Weights of a small mixture-of-experts language model, trained from scratch on English Wikipedia.
Size: width 256, vocabulary 8744.
Experts: 96 experts in each of 8 layers, 3 picks a token, a sigmoid router.
Training: 2115M tokens, 8069 steps.
Below are experts of layer 4 (counted from 0) of a mixture-of-experts language model. Rows are named up (a neuron's input weights, with its number), down (a neuron's output weights, with its number) and show model dimensions 0-255. Each number is 128 + 32 x the weight over its row's rms, rounded and kept within 0 to 255.
Before each expert's rows: a language model's description of what the expert responds to. This comes from a sample of Wikipedia text that the model never trained on.

# expert 21
What it handles: Infinitive to, modals and not after verbs (would, can, could, not, named, called), plus mid-word i pieces as in rad-i-ocarbon, Univers-i-ade.
up1 [124  74 113 160  66 124 125 122 123 172 124 113 111 108 108 113 101  66 141 154 128 133 116 169  62  90 168 169  83 115 136 115 147 117 123 101 176 114 155 141  77 174 147 124 142  95  83  56 134 195 121 163 100  66 104 145 105 130 116  81 129 183 175 144 107  96 120  94 135 168  76 120 128  32  98 116 181  95 174 135 100  96 117  77 133 140 136 104 100 137 112 114 124 128 108 105 130 116 125 133 105 152 143 117 140 113  97 122 109 144  60  95 137 111  92 170  39  98 118  87 133 138 104 121 139 156  98 151 104 122 138  77 159 132 106 120 187 169 122 142 153 150  83 101 148 165 133 167 163  72  50 121 117  74 118 135 156 111 144 158 108 168 148 145  54 106  77 157 106  24 103 114 163 114  39 168 146 132 129 151  98 109  98 127 113 141 133 171 162 172 144 110  79 109 106 116 142 119 184 112 156 145 144  93 155  73 104 158 127 138 130 160 147 113 112  74 168 117 140 115  89 135 139 126 125 128  92  89 102 125 116 143  86  80 157 131 130  66  83 174 111 123 183  88 104  95 145 101 132 126 136 167 147  63  99 196]
down1 [125 127 150 178 126 111 175 155  90 139 112  89  76 116 203 186 143 141  37 168  81  95 113  78 178 114  66 111 185  79 105 117 119  95 139 183  99 142 196 167 137 108  75 133 101 175 162  92 102  87 140 158 127 157 159 100 117 153 155 162 132  62  62 190  80  99  86 157 140 115  84 115 160  70 125 133 126 104  91 177  89 137  86 102 102 130 133 136 135 125  89 124 114 119  92 127 158 114  94 162 143 123  92 117 133 172 183 148 126 152 144 127  85 138  76 138 127 147 118 110 110  95 148 164 111 141 142 127  73 182  93 202 146 159 159 163 166 214  99 104 108 119 168 162 123 160 125 151 150 163 190 160 124 103 142 141 164  92  89  90 118 103 148  77  88  96 172 101 142 121 153 110 136 112 152 121 146 133 156 143 123 171  91  84 132 127  75 180 165 105  97 114 133  96 112 165 139 114 145 194 183 144 138  78 125 110  92  85 155 164 172 136 158 109 137  88 156 149 105  96  91  93 155 139 145 113 114  91  93 127 133 130 116 105 160 123 139 122 143  73 106 158 113  90 150 186 124  86  91 122 168 109  85 101 143 112]

# expert 43
What it handles: Endings inside non-English personal and place names, such as -ić, -ović, -sky, -ine, -ia, -ía, and Spanish "de".
up1 [117 142 134  71  96 140 115 105 138 115 127 126 160 164 160 188 128 155 136 134 161 154 141  52  46 118 123 157 169 124 108 136 141 108 112 153 164 163 142 186 112 104 159  90 131 171 161  88  97  85 169 143 125 154 128 138 121 162  76  63 128 119 122 152 118 112  96 155 124  88 156 189 156 100 123 106 154 146 134 137 100 139 112 154  90  89 173 142 157 139  90  98 123  99 182 113  86 112 130 133 101 158 128  74 123  46 129 140  99 113 125 112  93 166 109 136 131 169 131 104 157  65 165 119 152  80 156 170 114  90  94 135 111  89 140  36 115  62 146 131 103 149 143  85 152 128 142 142 117 151 105 129 132  60 156 131  79 152 214 113  95 113 147 160 105 112 148 181 164 102 133  64 143 129 114 139 166  84 100 127  93 124 208  98 153 175  96 168 107 120 112 127 120 162 175 165 175 105 149  64 113 113 131 147  95  97 125 103 115  80 169 135 101 148 138 174  52  89 127 148 107 110 168 100  30 126 119 159  86 128 131 137 141 109 127 162 145 105  95 180  49  72 130 126 130 159 121 207 122 123 163 159 133 100 135 150]
down1 [126  66 157 148  78 148 174 147 125 160 141  90 104  78 195  74 186 183  60  96 127 171 110 105 181 102 195  48 149 103 171  91 161 149 125 140 111 133  87  88  93 122 108 149 139 127  88 111 130 110  66 152 174 126 153 106 178  68 142 145  69 121 157 115 120 158 118 115 136 118  93 122  60 159  89 102 123 147 143 143 117  90 131 116  91 112 101 151  94 167 122  96  69 185 105  98 116  91 145 115 151 144  72 188 108 134  92 110 144 101 122 174 139 132 112 148 173 143 120 195 150 109 179  96  83 134 110  45 145 136 167  98 123 126 119 186  81 160  96 146 122  80 103 148 148 102 113 137 159 104 124  86  92 181 167 167 155 119  97 131 166  76 184 117 153 175  81 130 159 109 143 184 124 118 145 109 125 151 154 122 131  90  89 148 130 174 100  97 125 165 132  85  78 145 114  88 137 114 125 203 127 179 167 143 142 153 156 124 165 104 148 122 118  86  95 118 110 121 148 168 171 129 103 134 166 127  88 159 180 137 118 106 140 163 158 167 176 134 164 107 148 126  95 123 127 131 116  95 135  80 110 199  99 114 156 167]

# expert 19
What it handles: Word pieces inside first names and short name starts, often a closing -y or -ly, such as Rocky, Sandy, Monday, Al, Nor.
up0 [ 97 179 149 146 124  89 147 148 153  88 106 169  95 144 138 133 109  75 148 154 127  70 125 182 185 129  81 122 168 116 130 115 126 131 138 153 166  70 129 111 161 147 127 170 100 174 152 113 178 137 175 152 105 139  77 155 141 140 114 130 101 120 125 160 128 149 140  51 124 137 139 151 128 156 156 144 186  95 110 137 122 184 113 186 113 176 127 145 116 111  50 102 151 105 162 140 134 136 127 150 147 120 128 150 131 143  92 139 159 147 152 154 126 152 174 114 157 161 176 157 112  94  78 164 125 164 169 100 119 151 122  99  67 109 212 153 163 183 103  94 130 116 117 153 119 174 184 144 152  98 186 198 137 144 118 121 123 158  71 168  98  98 128 131  53 128 109  76 144 120 155 214  87 105 115  84 113 148 209 104 133 146 152 173 126 114 151  51  93 122 163 104 138 156 117 198 135 129 117 122  99  99 122 163 181 130 122  75 154 183 101 124 144 170 145 153 164  67 114 163 126 117 156  78 148 158 108 183 146 129 129 121  85  88 134 103 130  96 228 100  79 129 145 195 126 118 127 148 149 134 136 102 130 151  85  93]
down0 [151 148 126 128 141 151 188 125  96  95 213 108  99 118 155 106 129 165 100 205 150  98  90  92 112 138 116 109 111 148  89  78 134 159 131 105 103  98 186 168 104 137 100 145  84 137 123  91 110 156 120 151 156 127 121 125 146 143 141 111  67  83  84 121  82 102 120 130 135 113 139  99 146 140  81 139 117 123 140 149 184 134 116  92 164 130 106 123 169  87 193 118  77 139  98 177 102 163 117  99  72 158 146  95 131 169 183 107 137 108 133 161 142 148 129  97 117 118 126 100 133 124 143  82 202 112 113 131 144  38 130 177 147 143 155  67  83 112 160  93 187 117 143 113 167 124 144  99 196 191 147 146 127 156 134  86 140 141 120 165 152 189 127 102  85 175  57 105 168  87 110  65 174 192  87 156 151 130  94 137 103 185  73 130 152  77 136 179 120 160  85 165 123  90 176  92 176  91 158 147 141 124 129 158 129 148  96 199  96 130 147  77 119  59 129 167 117 156  83 111 119 124 128 147 126 110 110 131 112 131 132 158  86 176 132  63 130 149  98 167 106 156 138 151 105 148  83 139 173 107 136 108 165 126  88 186]

# expert 4
What it handles: Opening quotation marks and first pieces of split words after the, of, a, such as "genocide", Al-, un-, pre-, sub-.
up1 [127 151  76 126 134  54 159  97  92  94 108 177 148 145 142 157 143 146 191  97  77 104 108 169 160  96 138 147 167 139 106 115 162 110 115  72 116  92 144 138 138  64 125 148 109 143 137 122  99 104  76 142 126 125 109 131 137 178  92 123 129 146 151 159 100 150 212 133 137 127 172 140  42 148 134 188 174 134 149 156 110 132 153 103 139  89 135 133  68 131 115 146  76 112 144 191 157  45 127  99 138 162 115 156 196 111 172 108 141 100  75 111 119 128 121 137 133 148 131  58 109 124 105 198  99 123  99 105 126 132 128 142 135 138 115 128  98 111  92  98  79 105 166 112 172 137  90  54 148 164 147  71 172 124 120 114 131  85 147  43 144 104 164  78 135 152 110 108 113  79 127 175 194 117 164  68 136 142 117 126  64 158 153 150  82  67 125 121 117  72 145 110 150 158  95 124 135 136 105 134 183 144 158 166 167 111 152 126 120 182  98 144  97 104 145 139  98 127 113 164 140 130 178 103 121 160 126 135 109 121  80 151  34 152  88 151 175 125 129 144 169 183 121 124 109  89 135 126  94 128 183 143 186 137  92  75]
down1 [ 99  79 133 131 132 140 117 135 160 121 123 160 113 179 184 140 119 151  82  84 123  95  87 179 135 136 166 151 116 142 122 131  77 147 215 127 124 142  81 152 150 191  98 154 127 129 153 150 102  79 123 118  98  75 101 111 199 209 118 112 172 145 151 103 143 155 137  75 133 148 140 124  66 177 160 128 160  94 118 194 181 180 175 143 180 150 143 154 174  91 128 134  93 117 119 186 111 162 130 144 130 161 163 152 130 209  99 162 146 134 160 149 126 162 176 106 139  43 154 117 136 117 149  89 163 102  94 183 103  84 170 155 120  78 120 178  99 131 117 120  92 134  90 180 138 140 118  91 173 159 133 127  84 197 146 147 141 167 118  87 144 143  99 154 199 140 135 165 120 127 166 114 180 100 132 124 125 163 102 155 106 144 116 164 106 111 126 173 140 121 170 159 100 167 147 162  56 102  56 111 137  99 164 132 173 158 105 116 146 188 108  57 126  70  93 159 132 161  99 122 124 166  96 134  93 122  87 136 116 135 117 120 172 124 169 101 117 154 118  97 128 138 157  79 152  84 116 115 102 176 115  96 149 131 134 173]